python train.py --balance_bias=false --num_key_value_heads=3 --vocab_size=16384 --tie_word_embeddings=false --beta1=0.9 --weight_decay=0.083 --schedule="wsd" --dataset="wikipedia_en"
Below are experts of layer 6 (counted from 0) of a mixture-of-experts language model. Rows are named router (the router's row for the expert), up (a neuron's input weights, with its number) and show model dimensions 0-127. Each number is 128 + 24 x the weight over its row's rms, rounded and kept within 0 to 255.
Before each expert's rows: "comes after" lists some tokens at least twice as common just before its tokens as in all text; "gets" lists some tokens that make up at least twice as much of what it gets as of all text. This comes from a sample of Wikipedia text that the model never trained on. Tokens count by the router's weight.

# expert 7
comes after: "\n", " ", " in", "-", " at", " 0"
gets: " |", "|", " the", " in", ":", ";"
router [ 86 129 155 147 129 157 135 158 154  83 160 144 119  85 106 150 118 135 132 167 169 175  98 110 102 139 140 137 124 117 162 101 102  98 135 197  94 115 141 131 102 108 124 123 107 123 187 160  69 116 137 126 148 136 143 148 101 102 155  96 111 126 127 137 136 130 103 114 160  91 119 165 121 127 150 107 138 146 116 128 116 144 155 114 101 117 149 150 157 129 149 117 135 118 128 121  91  99 121 106 143 117 171 157 122 211 140 124 120 115 158 134 173 126 125 149 123 159 152 142 119 143 104 124  91  71 102 104]
up0 [158 125 138 113  80 102 108 161 142 107 136 152 144 129  77 124 138 138 142  98 103 145 123 102 134 121  92  57  96 102 139 155 131 127 104 146 121 156 138 126 136 166 113 166 119 123 105 123 131 116  66 149 142 147 162 115 144 133 108 131  84 111 137 127 128 116 178 100  98 151 130 160 112 112 152 159  93  86 129 171 118 144 117 129 153 125 163 134 148 128 154 132  98 105 123 100  86 127 128 106 130 114 167 175  97 145 168 124  90  62 147 130 144 137 121 196  99 117 103  94 127 136 102 114 103 131 113 130]
up1 [109  67  87  98  96 139 140 171 136 105 174 162 136 140 127 138 167  62 119 117 126 134 134  93 130 164 121 132 136 121 114 118 107 121 137 122 110 139 142 133 102 131 135 136 131 161 165 115 150 116  87 124 170 132 116 119 149  85 155  89 143 119 124  94 154 134 112 169 124 129 160 109 141  94 140  81 106 111 154 102  92 121 153 122 128 141 146 165 133 164 119 141 124 114 124 106 100 106  98 124 145 144 121 136 117  99 170 131 157  72 126 140 118 153 141 114 111  84 106  93 159 130  99 155 139 127 142 161]
up2 [138 121 134  98 133 114 127 130 135 123 144 144 171 135 150 136 122 182 138 152 127 190 124 152 112 104 107 130 132 163 124 128 161 110 109 125 144 188 156 135 170 169 125  99 147 150 154 109 122 113 122 130 111 150  97 120 171 154 114 114 125 123 131 155 110 140 120 124 117 124  28 132  59 124 114 142 189 149 151 172 128 154 163 154 128 120 136 123 131 101 118 135  82 120 120 117 146 138 105 114 123 102 134 181 109 124 123 143 117 139 149 172 110 158 120 154 133 167 129 149  96 117 171 137 142 119 141 116]
up3 [139  97 120 135 118 120 120 131 176 146 121 159 114 139 131 119 117 115 140 129 128 186 112 127 124 123 128 132 119 125  79  66 120 113 153 113  83 139 172 130 129 129 110 162 119 137 124 148 110 153 103 142 156 139 143 110 113 106 107 159 115 180 135 127 112 144 153 144 111 126 116 141 128 101 132 101 130 139 128  97  75 117 171  96  91 139  96 132 130 144 170 122 117 133 158 137 105 108 128 159 136 124 103 130 144 147 149 136 101  98 125 113 181 137 195 113 107 128 130 150 122 131 158 127 132 113 143 129]
up4 [145 186 120 129 100 120 128 130 151 106 134 110  99 133 125 119  83 162 167 158 123 144 115 121 107 129 143 143 151 148 142 132 110 109 153  65  87 129 185 101 118 140  95 149 130 166 115 129 110 128 110 141 134 164 133 124  96 117 166 154 131 109 135 111  84  83 128 131 123 119  84 125 130 118 132 161 136 102 137 133  77  75 146 114 141 145 101 145 140 131 140  99 148 135  85 144 100 131 120  90 128 100 115 128 128 127  85 150 132 104 112 103 140 120 113 116 126 139 110 158 133 128 169 156 131  97 117 109]
up5 [103 129 131 155 144 105 116 179 117 119 156 154 140 107 115 134 126 121 157 138 135 131 121  96 116 121 127 106  90 185 105 124 137 163 138  53 124 140 140 132 113 120 146 117 123 132 104 110 112 122 100  98 149 141  98 143 148 106  95  99 153 122 112 120 111 133 136  94  96 134  77 108 100 119 113 164 189 142 153 145 176 135 112 155 135 115 125  95 124 148 140 121 130 119 137 156 121 133 106 126 128 140 170 143 131  62 111 143  89 115 154 103 146 115 139 162 126 137 162  94 109 145 130 161 148 127 180 131]
up6 [107 128 138 113  76  86 172 123 124 141 136 119 111  88 149 108 108 124 126 145 124 170 138 103 124 131 119 139  84 138 154  69 142 120 107  96 123 129 163 148 135 169 156 153 176 130 176 105 115 107 134 123 133 128 127 120 164 107 147 124 103  94 119 142 136 134 146 101 139 151 126 128 156 101 174 123 101 139 143 120 126 122 173 153 150 104 123 140 149  98 109 144 110 105 110 131 136 115 110 107 170 115 109 130 115 140 111 128 120 161 169 127 137 114 175 158 148  98 173 127  86 134 121 185 134 137 126  93]
up7 [126 127 177 108  86 143 121 134 148 108 151 135 117  66 127 124 105 120 112 114  91 132  79 136 116 112 138 127  88 113 136 102 129 117 131 154  98 133 147 109 133 162 164 148 185 100 103 142 126 124 186 143 116 135 159 157 121 119 104 140 100 194 127 120 101 133 130 120 180  63 118 146  82 126 114  92 124 153 115 132 149 131 118 108 150 123  97  99 141 125 106 158 144 153 149 111 129 153 130  60 135 112 146 141 118  99 116 127 149 105 119 133 141 135 116 144 157 191 114 191 104 128 119 102 121 111 108 107]
up8 [107 142 120 121 113 115 118 164 162 132 152 194 124  97  83 142 146  97 121 128 139 129 156 123 110 179 140  87 129 160 143 130 128 120  79  87 137 171 121 157 126 126 166 138 130 157  96 129 134 112 119 147 140 113 139 157 116  86  98 101 134 121 142 144 109 126  93 136 153 133 120 151 111 129 112 168 168 102 125 106 154  89 107 127 167 132 123  84  96 121 126 110  94 143 170 132  71 136 141 141 121 116  60 111 108 104 145 164 106 110 158 155  79 155 142 139 113 108 135 143 171 121 136 160 122 155 114 133]
up9 [ 58 193 125 143 120 131 117 118 121 125 105 136 158 126 131  98 161 135 151 157  87 138 135 155 115  96 159 143 127 115 109 131 132 172 122 139 130 117 125 146 112 100 115 126 145 118 158 151 151 138 134 155 164 136 155  95 116 139 124 130 160 113 152 111 119 145 110  97 122 101  79 129  96 153 140 160 204 153 108 131  68 138 133 114  70 120 114 159 117 112 134 120 120  72 149 149 126 141 149 143 135 108 116 122 114 115  90 118 152 144 143 141 129 136 148 118 120 184 112 100  94 114 154 118 151 111 130 138]
up10 [ 72 125 138 127 115 141 138 112 162 103 162 172 113 127  99 142 129 106 134 145 103 152 102 136 159 143 133  96 123  87 151 121 144 134  88 118 102 121 149 138 123 103 111 121 132  70 185 142 109 131 123  91 166 113 157 121 120 102 140 137 115 131 125  98 144 116 128 133  80 112  96 131 131 151 142 119 127 164 105 102 121 107 176  94  91 121  84 165 166 136 192  92 139 137 114 118 108 130 119 109 180 111 113 174 130 144 102 171 121 124 130  94  89 111 127 121 131 183 153  97 119 141 114 107 134  92 105 106]
up11 [134 148 172 112 105 103 134  98 141  81 110 126 130 132 124 118 110 173 136 137 112 184 113 116 121 118 108 127 120 147  94 104 145 160  92 159 113 154 157 138 107 123 165 108 125 126 151 105 119  78 114 161 116 167 114 152 170  81 145 140 152 147 127 130 115 114 133 113 143 101 124 114 150 125 167 152 176 116 170 149 130 142 122 148 164 136 138 137 129  81 153 162 112 185 144 127 100 119 114 119 126 134 110 135 115 155 110 109 147 111  97 193 135 162 126  92 140 123 116 109 138 146  82 118 142 104  91 121]

# expert 6
comes after: "\n", "===", "==", " ==", ")", "."
gets: "\n", " (", " B", " S", " L", " C"
router [128 103 155 110 115 116 158 126 169 119 108 174 108  95  91 123 116 119 127 164  96 145  96  51 112 161 168 105 149 143 107 106 123 140 126 118 127 173 134 112 110  70 160 149 125 124 115 125  98 107 105 106 152 144 141 122 115 123 157  95 107 164 150 106 129 152 101 154 151 114 117 133 138  95 119 106 178 126 138 148 100 112 116  99 121 141 134 151 154 127 142 119  85 123 109 117 111 148 107 121 168 113 123 167 105 129 131 151 168 109 145 141 156 170 145 129 144 166 149 133  82 142 106 161  88  93 123 107]
up11 [142 182 180 162 122 110 151 158 166 120 144  98 123 134 153 138 129 118 169 139  94 161 155 136 137 109 106 124 118 123 135  96 154 114 123 104 121 112 135  95 151 134 112 149 141 118 143 158  99 106 146 117  81 131 116 157 147  95  96 105  98 132 111 149 136 129  78 104 159  80 126 140 111 135 137 135 142 126  91 108 120 129 111  84 131  96 145 170 120 157  86 116 113 143 130 144 148 145 143 112  75 125 172 128 126 152 108 128 162 143 131 100 129 121  82 137 152 140 142 121 152 146 123 169 132 125 145 171]
up12 [ 94 133 133 126 114 127 154 132 150 106 112 158 131  93 138 124  89 124 152 147 130 127 149 110 103 178 148 158  88 114  86 120 111 126 148 116 136 134 116 119 108 106  93 170 128 150 139 162  94 106 172 121 115 119 159 154 102 153 140  93 129 127 149 107 146 159 144 152  97  93 128 119  78  98 123 107 138 145  97 173 125 160 125  62 101 118  85 152 163 135 105 158  79 104 110 134 104 128 146 104 156 135 104 146  89 108 159 137  82 101 147 109 163 131 150 108 155 107 112 159 101 157 111 163 110 113 156 162]
up13 [149 146 143 160 132 150 129 126 111 169 175 133 165 132  83 130 158 110 116 148 124 128 125 123  43 124 138 107 118 131 108 138 113 107  93 127 136 108 160 128 126 139 130 152 114 162 137 126 116  97 180 145 131 128 112 143  65  92 153 104  88 116 108 138 110 111 175 141 107  91 106 140 136 127 135 129 113 121 147 146 125 149 111 147 157 106  97 138 147 101 126  74  82 168 148 146 131 110 159 117 160 160 128 144 105 137  84 168 125 147  74 127 145 129 122 120 151 128 159 151 118 120 106 132  95 114 113  94]
up14 [128 110 118  92 143 102 131  89 164 112 146 167 152 120 111 128 125 140 166 127 191 144  92 109 129 128 128 108 117 145 109 137 126 140 131 134 101 156 154  84 115 138 183 132 121 155 125 150 138  97 163 151  95 125 126 177 120 124 137 122 119 168 125 109 116  92  97  90 147 144 101 149  70 135 142 174 129 133 122 139  88  72 145 120 103 133 109 134 140  98 105 137 115 121 125 111 138 132 166 106 178 125 130 137  73 121  88 135 130 159 106 131 115 108 103 109 140 174 111 171  98 113 101 127 123 132  86 123]
up15 [ 88 115 106 122  93 134  85 137 124 122  80 142 115 131 141 115 153 120 154 141 157 110 189 128 128  93 128 129 155  85 153 147 152 123 137 107 126 116 140 112 142 140 162  93 137 141 132 123 117 134 119 168 131 124 125 163  91 139 134  90 158 107 112 125  89 185 128 150 142 115 116 154 114 125 112 100 172 100 127 114  96 105 134 131 136 144 138  89 108 179  91 120 132 147  91 119 113 116 131 102 117 126 128 145 132 149 110 127 154  99 152 179 158  82 148 128 125 140 123 126 150 175 140 169 132 110 100 175]
up16 [137 149 143 126 116 122 145 175 157 150 110 180 158  82  91 137 149 147 193 173 120 179 126  72 115 146  98 133  96  98 126 153  95 145 107 140 118 172 125 116 126 121 153 121 147 153 153 157 138 102  89 135 155 152 158 119 149 126 146  89 154  97 139 119 134 139  67 119 112 172 118 131 153 122 107 116 155 123 112 150 133  69  95 146 168 151 153 112 155 127 139 106 116 158 151  85 124  90  70 136 131 103  98 113  83 135 159 135  96 148 143 105 132 136 115 129 127 112 122  75 108 127 131 171  98 116 116  85]
up17 [110 155 139 144 126 131 139 155 158 103 139 113 134 151 121 113 105  93 144 139 135 185 152 111  99 147 130 154 134 125 127 114 114 132 167 124 103 136 101 130 114 147 152 144 121 179 171 111 135  88 131  93 127 142 143 114 126 138 130 100 183 102 108 145  66  98 102 153 103 157 104 120  88  95 105 113 124 147 125 119  96 124 158 118  80 144 142 112 120 133 177 168 130 126 112 149 119 118 140 115 114  71 129 166 132 141 115 171 113  98 139 153 136 135 110 124 140 133 121 122 126 134 124 154 140 152  85 143]
up18 [ 78 121 178 122 111 129 149 107 189 142 134 137 116  70 113 118 152 131 149 138 149 115 172 193 124 116 145 103 144 137 111  82 109  92 158 147 113 120 162 104  70 151 161 139 157 101 126 144 138  98 126 115 122 127 124 117 106  89 139  95  80 134 110 130 122 134 160 120 116  83 118 126 138 103 111 137 180 182 122 147 127 152 123 119 126 114  80 141 123 134 145  88 134 109 146 137 117 126 128  99 160  93 150 113 107 114 142 127  99 125 174 114 140 120 104 128 123 150 143 148 146 115 122 144 109  90  84  94]
up19 [127 123 131 125 115 132 120 132 154  98 126 110 141 142 117  84 108 128 123 174 130 154 140  90 128 157  99 114 154 104 137 145  93 155 106 146 111 148 164  93 113 111  95 166 140 147 164 171 119 120  96 153 126 144 159 130 100 129 136 122 127 140 172  90 119  83 150  83 139 181 162 106  96 150 136 122 130 129 118 100 130 145 139 132 165 158 127 107  91 160  63 134 154 121  99 111 138 152  63 114 122 130 122 160 164 122 121 143 132  69 118  99 166 134 142 154  98 169  82 131  94 151 163 120 121 115 157 146]
up20 [112 105 148 117 107 148  91 149 134 116 104 125 186 109 137 118 100 134 113 159 137 153 118 130 140 151  98 105 128 156 133 120 121 121 129 172 119 144 141  95  91 152 122 165 131  94 163  84 125 133 134 109 129 186 147 128  87 106 179 110 109 144 137 151  41 149 157 140 102 111 118 123 133 134 131 125 185 116 133 138  73 130 161 159 155 128 110 138 116  92 163 137 127 109  96 153 125  97 147 107 118 129 157 119 115 138 112 151 117 153 114 139 159 122 108 136 102 130 130 145 156 126 120 167 120 139 131 115]
up21 [133 146 122 102 109 122 112 104 107 132 124 189 122 145 132 111  95 134 129 209 110 157 163 136 119 159 185 121 140 114 112  58 122 131 172 116 119 104 139 161 115 134 106 158 144 145 144 106 136 143 125 113 118 152 155 139 111 113 144 126 134 130 145 100 128 129 111  98 119 104  89 121 114  49 148 112 113 197 100 104 121 112 130 100  96 143 107 163 120 107 153 131  94 140 134 130 141 114 132 112 172 114 165 119 139 141 108 165 139 157 117 103 181 140 181 153 104 108  94 104 136 135 118 130 131  87 113 141]
up22 [132 117 153 129 101 122 131 144 127 140 159 156  84 118  94 101 131 144 116 152 131 121 124 141 106 130 144  92 136 138 111  84 151  79 131 102  97 127 139 125 100 131 126 154 150 123 117 109 123 118 104  98 165 155 119 151  77  94 119 112  71 105 117 139 118 149 127 124 104 126  75 126  85 103 124 152  98 172 136 130 123 103 153 127 138 131 106 158 111 112 184  70 127 111 107 113 110  83 113  76 161  84 161 134 113 157 142 143  92 151 119 137 148 137 128 126 118 145 112 109 164 150 151  99 149 120 103 117]

# expert 13
comes after: "\n", " of", " with", " for", " to", " in"
gets: " the", "-", " a", " The", "'s", " as"
router [114 111 156 134 101 113 153 128 148 143 137 140 160 116  97 107 103 110 152 151 131 132 117 125  81 112 148 126 106 148 162 126 132 151 120 180 111 104 122 129 114 121 153 123 166 109 139 135  96 117 107 131 145 159 166 154 149 109 158 103 116 112 127 130  79 143  79 136 139 115 118 171 107 125 128  99 138 157 155 145 111 103 152 108 159  76 108 141 147 127 133 124 104 149 150 109 113 101 111 126 144  91 126 105 112 198 102 130 167 105 167  97 141 126 167 146 120 149 158 152  90 164  90 137 118  84  90 108]
up0 [126 153 176 146 118 129 179 154 148 146 133 109 132  83 101 115 160  96 148 182  99 122 178 135 158 129 138 169 124 127 130  76 127 147 139 114 122 110 118 154 146 115 133 118 148 218 138  90 150 124 104 121 163 154 146 126 138  87 157 107 160 134 131 167 185 159  94 157 150 108 114 123 111 126 151 132 157 174 127  96 119 108 132  93 137 115 137 120 135 115 128 143 117 161  88 136 145 136 128  67 109 132  74 100 114 122 121 140 136  95  80 146 126 162 115 130 137 146 119 120 125 141  95 124 121 114 118 119]
up1 [148 112 135 104 107 126 154 104 120 120 122 157 145  74 135  83 134 107 156 163  96 140 126 135 141 174 142 110 178 133 123 146 127 128 102 160 151 125 117 149 130 131 156 117 123 132  88  89 147 140 102 177 111 123 118 147 155 103 182  90 130 102 118 117  97 114 159 116 153  97 134 137  91 138 143 159 118 124 163 145 115 112 149 154 119 148 154 120 122 118 123 159 129 124 170 102 123 134 155 116 157 111 127  89 137 130 101 126  99 132  97 176 140  87 162  81 165 142 158 193  76 177 118 153  94 159 107 113]
up2 [147 123 143  92 128 170 147 119 139 131  97 141 154 150 141 130 115 159 129 109  85 174 128  86  99 139 141 130 118 130 127  93 148 166 134 135 109 140 152  81  93 155 109 162 106 130 142 114 140 138 117 104 136 137  93 123 136  98 157 127 120 145  74 128  62 129 100 150 148 112 136  85  89 111 142  95 119  79 134 137 167 157 103 114 141 121 151 137 156  86 125 131 106 107 134 139 117 129 111 101 145 106  99 166 104 122 134 157 113 142 122 156 147 122 144 176 183 170 144 122 104 129  71 122 122 102 106 170]
up3 [ 99 108 154 157 106 147 185 141 170 139 169 122 103 129 138 137 132  98 131 149 100 126 132 136 115 118 153 143 123 132 117  85 140 121 102 143 133  94 164 133 139 118 124 169 101 127 107  71 138 114 133 122 130 144 111 122 143 112 123 125 148 156  94 148 105 165  89 127 148 133 115 142 144 105 111 108 118  98 111 130 152  69 149 122  98 121 178 139 103 125 149 137  77 133 115 115 128 146 149 107 115 127 134 108 124 151 123 162 156 104 142 108 186 123 124 165 148 121  74  96 112 123 138 132 127 132 135 153]
up4 [152 159 161 119 140 133 164 118 141 140 117 160 110 125 127  94 100 138 139 136 124 148 120 140 130 158 139 155 148 198 139  69 135 109 105 134 129 101 123 136 168  77 156 154 131 114 125 131 114 105 177 132 131 143 133 107 164  99 113  97  94 132 164 133  86 121 133 133 194 132 117 131 124 129 174 106 108 112 118 163 122 109 100 134  95 113 127 111 150  94 135 141 121 129 143 125 114 143 130 136 104 137 107 183 146 145 138 127 106 139  88 181 147 168 161 144 160 105 101 178 129 106 137 120  89 129 127 159]
up5 [ 92 115 127 127 122 132 180 116 159 122 114  94  83 102 133 159 101 106 154 118 153 162 127 133 132 132 109 148  94 109 113  85 119 139 151 143 126 121 140 118 156 110 106 164 187  82 114 166 144 156 174 131 122 152 143 121 181 101  98 141 144 134 109 103 106 123 141 145 137 208 121 136 180 142 126  85 125 127 124 103 148 125 129 109 146 116 112 143 120 146  98 135 109  97 184 115 150 144 122  90 155 113 124 149 108 162 120 154 151 121 154 152 110 123 114 121 151 125 144 102 113 130 106 125 136 159 118 113]
up6 [158 108 162 117 104 140 165 106 136 132 125 152 147 141 132 106 144 119 133 125 107 124 132 127 123 140 148 115 117 134 134 141 154 167 105 161 157 134 149 134 173 118 140 173 147  97 120 135 126 108 132 156 108 155 108 114 136 135 135 116 131 132 138 127  80 104 163 121 127 101 122 102 105 119 143 142 116 115 122 157 120 136 136 125 112 124 168 123 147 137 120 108 107 157 124 124 139 171 106 121 105 151 146 151 126 109 117 136 159  82 143 104 114 153 110 161 150 135 180 118 149  97  81 101 151 134 167  87]
up7 [141 113  89 148  68 137 106 120 150  69 155 120  91 113 176 112 110 101 122 107 144 149 162 130  99 127 103 137 163 133 118 144 121 121 145 149 123 130 133 111  83 134 101  98 135 157 124 117 126 121  95 138 145 108 137 116 155 108 165 130 122 125 149 120 113 147 105 143 183 102  92 105 154  83 175  78 152 152 143 116 135 143 140 109 125 163 123 193 129 137 145  81 111  98 119 111  96  86 148 121 116 121 132  97 126 177 163  98 155 177  91 112 126 165 124 128 126 113 124 110 133 166  88 131 104  99  97 124]
up8 [145 109 174 133 124 110 154 140 116 168 116 123 126  88 108 127 146 132 120 126 120 149 141 129 144 129 145 144  72 147 149 127 116 141 138 133 118 109 118 127 164 141 119 175 132 130 109 119  94 126 124 134 150 133 133 136 113 129 200 145 101 162 162  78 141 101 105 126 133 108 153 159  83 127 100 121 131  97 148 124 182  92 141 125 141 171 143 110 129 127 179 135 156 101 146 109  59 131 130 115 164 101 135 135 111 176 115 170 119 110 114 130 140 105 125 135 128 125 125  83 121 130 155 145 126 127 149 120]
up9 [139 124  96 140 136 131 123 102 144 158 172 131 120  54 119 103 102 124 144 130 137 125 122 117 117 115 133 140 144 112 116 163 147 117 132 113 144 103  80  77 119 114 105 119 151 128 153 109 155 114 135 109 103 132 159  93 101 125 143 119  99 113 133 161  82 136 143 121 183 140 100 126 204 195 158 156 135  88 114 202 119 118 109 108 146 161 145 149 104 120 104 117  91 100 124 145 174 114 122 122  96 135 124 147  91 180 113 117 129 147 155 143 112 146 115 144  96 196 129 131 126 131 129 122 132 153 139 130]
up10 [ 93 143 162 147 119 176 135 122 132 105 146 138 119 114 106  73 160 109  94 121 182 110 103 115 113 131 141 125 124 177 137 147 117 144 162  96 123 140 192  69 113  83 122 119 109  95 119 110  98 169 154 122 143 127 138 108 106 108 147 125 121 160 137 112 138 147 142 118 152 110  97 133 124 164 120 146 108 169 108 105 113 108 154 117 109 144 100 115 127 141 159  77 124 169 146 136 101 153 134 137 100 146 105 148 141 128 140 126 129 100  89 111 131 140 149 165 119 115 137 153 131  98 147  93 184 151 150 141]
up11 [134 153 164 131  88 120 108 103 147 161 118  90 166 145 120 124 124 124 114 160 131 154 107  99 113 119 127 120 125 149 140 146 140 154 124 131 129 170 171 128 130 135 110 183 149 106 137 111 121  97 183 156 117 145 118 166 122 104 138 112 100 116 126 119  77 142 131 102 175 160  73 194 118 149 103 107 137 180 112 100 129 146 139 168 126 103 193 141 111 130 134 149 124 121 122  86 122  96 106 127 133 122 136 130 104 140 130 128 131 138 149  72 101 120 116 148  92 140 157 108  80  79 139 113 105 147 111  93]

# expert 11
comes after: " was", " is", " he", " to", " He", " and"
gets: " was", " is", " to", " a", " were", " are"
router [ 95 129 120 136 100 113 124 130 148 127 160 170 166 100 122 111 127  98 103 176 162 129 131  64 100 151 147 106 130  98  91 124 176 148 127 128 111 133 134 126 111  96 129 150 153 102 170 133 127 153 134 168 121 154 129 118 116  98 162  98  91 153  91 106 112 179 117 122 149 105  87 140 116 137 127 117 158 139 119 148 105 107 133 103 138 107  66 139 175 105 121  88 104 152 151 111  90  58 110 100 137 138 149 143 135 190 137 149 108  60 121  99 163 126 166 136 144 177 167 158  83 142 132 134 113  82 105 136]
up7 [144 164 118 101 177 107 103 130 117 158 146 142 149 101 120 127 110 141 153 122 115 122 102  93 143 120 112 121 108  95 115 134 108 105 177 236 128 123 116 126  70 148  94 132 151 128 180 129 118 115 136 164 136 111 116 159 127 105 126 113  92 129 115 108  88 149 150 137 165 108  97 143 156 128 108 105 168 108 169 138 150 121 193 113 132 117 144 117 118 108 103 128  67 113 155  86 123 126 167 101 122 141  67 119 125 117 122 106 140 130 130 128 156 156 133 129 124 152 116  76 116 142  88  89 143  89 132 152]
up8 [ 87 135 163 153 141 152 137 120 145 114 129 105 124  94 126  95  92 105 139 190 108 136 153 131 148 120 106 116 157 160 110 116 124 149 135 207 135 168 128 129 108 140  88 159 109 169 119 120 121 124 180 139  99 152  96 118 169 147 130  93  81 154 152 119  74  92 124 155 114 135 130 121 160  97 135 124 128 120 136 141 113 124  94 125 145 120 118 131 115 100 136 109 129 123 118  99 162 129 123 123  83 155 141 116 128 103 125 103 139 119 109 126 140 145  87 101 144 129 176 152 137 106  83 178 153 129 110  73]
up9 [126 115 127 137  98 117 193 136 142  96 182 126 126 147 120 118 113 107 115 177 143 160 118 152 172 140 147 123 141  86 142  99 150 139 107 134 116 131 151 132 119 114 179 127 144 168 141 171 132 130  87 113 167 172 111 133 138 118 119 124 111 130 132  97 114 126 133 147 117 133 118 134 108 135 132 124 127 166 106 196  92 169 160  95 115  81 140 138 152  96 112 109 150 140 128 120 130 110 144 136 127 120 124  88 128 138 117 179 120 124 121 182 145 121 127 140  86 114 144 180 158 121 132 168 125  83 145 115]
up10 [141 136 176  79 108 126 174 156 116 147 147 181 122 111 151 119  98 111 127 159 111 141 145 141 133 135 151 140  93 141 110 115 138 107 111 121 172 114 112 108 145 133 153 112 160  95 110 136 151 147 118 120 166 131 140 157  77 122 120 133 136 189 134  79 114 102  69 114 127 109 123 112 130  92  96 114 156  91  91 152 159  95 129 141 116 155 126 129 123 116 128 120  75 154 159 136 108 103  64 155 122 112 173 143 116 155 123 148 134  98  77 126 129 107 143 158 149 189 145  95  98 112 117 143 110 119 116 163]
up11 [119 143 170 155 114 135 134  87 104 141  88 153 117  99  93 152 104 171 131 152 151 133 139  78 127 123 117 176 113 152  89  75 170  72  80 108 128 120 111 172 125 116 120 101 144 121 100 126 131 128 148 112 144 131 159 123 155 142 157 144 159 149 177 144 137 149  95 152 139  97 119 156 121 124 106 146 112 147 177 183 161 106 131 115 103 123 117 115 136 136 139 135 110  88 133 106  69 110 141 125 154 136 130 145 106 159 125 153 132 112 102 121 122 143 119  92 173 141 129 117 131 147 139 106 133 146 151 111]
up12 [103 113 150  95  79 131 105 158 145 138 125 127 128 108 134 102 120 121 126 106 162 127 147 104 112 156 116  90 118  96 133 102 153  91 126 118  65 130 104  90 131 140 141  94 132 136 150 180 143 151  96 134 106 127 143 132 125 140  93 140 113 163 116 116 158 151  86 109 150 124 117 150  79 160 122  99 200 147 122 115 152 119 158 100 116 142 114 156 142  98 137 138 128  97 115  96 139 159 153 103 122 145 128 116 101 133 127 130 117 124 130 113 127 127 145 136 107 163 137  86 174 181 118  99 145 131  89  82]
up13 [107 159 104 161  95 154 156  90 148 145 156 151 121 163  78 134 178 124 106  97 147 137 129 185 127 143 152 170 139 169 106 100 120  85 129 200 151 122 147 177  85 128 101 114 122  92 128 147 123 107  96 112 148 135 168 168 114  96 120 119 149 109 116 140 154 129 140 119 113 129 108 158 142 126 148 139 147 135 128 132 137 128  90 131 139 153 121 170 133  98 145 151 109  97 143 125 133 124 153 136 121 101 113  85 125 101 146 114 151 134 159 132 123 137 164 127 156 155 119 144 117 120 130 104  99  78 106  98]
up14 [124 131 122 135 107 122 115 147 145  95 114 125 104  70 149 159 153 134 140 129 109 151 160  94 171 103 134 126 120 105 129 135 167 152 166 125 109 126 130 102 119 136 173 181  92 112 140 139 118 143  94  88 122 120 170 154  75 178 122 113  88 161 125 154 167 153 121 116 103 142  97 129 138 176 140 117 158 123 111 106 170  98 119  96 118 127  87 127  71 125 158  81 134 139 112 120 119 144 126 125 175 123 167 119 142 142 156 139  93 157 144 114 116 140 140 124 110 154 152 131 133 182 137 106 133 141 104 107]
up15 [122 128 115 172 145  98 109 124 154 136 101 134 100 117  98 132 147 158 151 165 116 156 111 119 105 123 160  94 127 116 144 123 132 162 114 105 125 133 118 130 121 120 133  95  73 165 184 120 118 134 162 110 168 156 126 114 113  99 120 121 156 125 114  59  83 114 131 160 101 160 121 105 112 100 117 128 142 115 124 145  81 141 129 102 152 151 138 125 135 130 170 107 172 140 128 129 115 139 115 109  94 103  98 107 112 150 144 144 133 158 179 147 107  91 154 150 139 190 137 136 137 126 135 126 101 151 133  88]
up16 [146 116 114 159 127 140 120 150  92 148 155 152 111  93 128 128 163  99 151 163 156 134 122 101 132 113 135 136 128 118 162 125 133 150 132 110  91  91 117 137 136 125 138 118 119 100 126  96 108 143  70 127 144 113 145 153 167 114 126  90 111  71 123 135 177 153 108 124 123 141 137 176 136 146 164 165 185 109 124 115 117  63 157  72 108 112  94 153 139 113 139 147 167 123 145 134 105 157 151 114 167  97 124 118 121 147 133 133 138 166 132 124 101 144 164  98 125  90 123 145 110 124 135 131  93 162 110 125]
up17 [123 127 113  65 148 157 142 184 159  96 147 145 150  96 107 117 108 129 117 148 142 124 120 142 148 150 167  94 149  76 135 100 187 182 152 112 114 129 147  94 150 135 150 122 117 107 126 136 117 119 138 125 120 161 116 148  94 154 126 103 123 139 120 114 143  98 117 133 111 118 105 145 103 130 152 119 165 123  91 156  91  79 134  97 138 169  92 152  93 150 151 139 111 127 159 118  88 150 117 104 152 131 124 124 112 149 106 138 130 106 117 148 114 110 178 121 152 156 115 147 135 142  52 122 101 138 134 149]
up18 [124 133 156 137 119  87 144 125 147 153 131 127 109 124 103 123 133 127 174 145 140 133 128 128 116 131 112 139 100 114  79 154 112 105 142 134 128 107 135  98 101 126 176 138  86  97 142 145  97 147  78 152 191 141 143 173 108  93 136 103 115 125 115 192 102 130 134 114 140 146 117 133 124 144 145 136 169 163 168 161 140  66 120  82  92 127 112 169 155 112 101 107 126 140 154 115 117 144 127  94 142 109 145 103 125 188 122 133 153  98 146 163 133 139 117 109 132 126 135 121 108 118 125 123 136 138 147 147]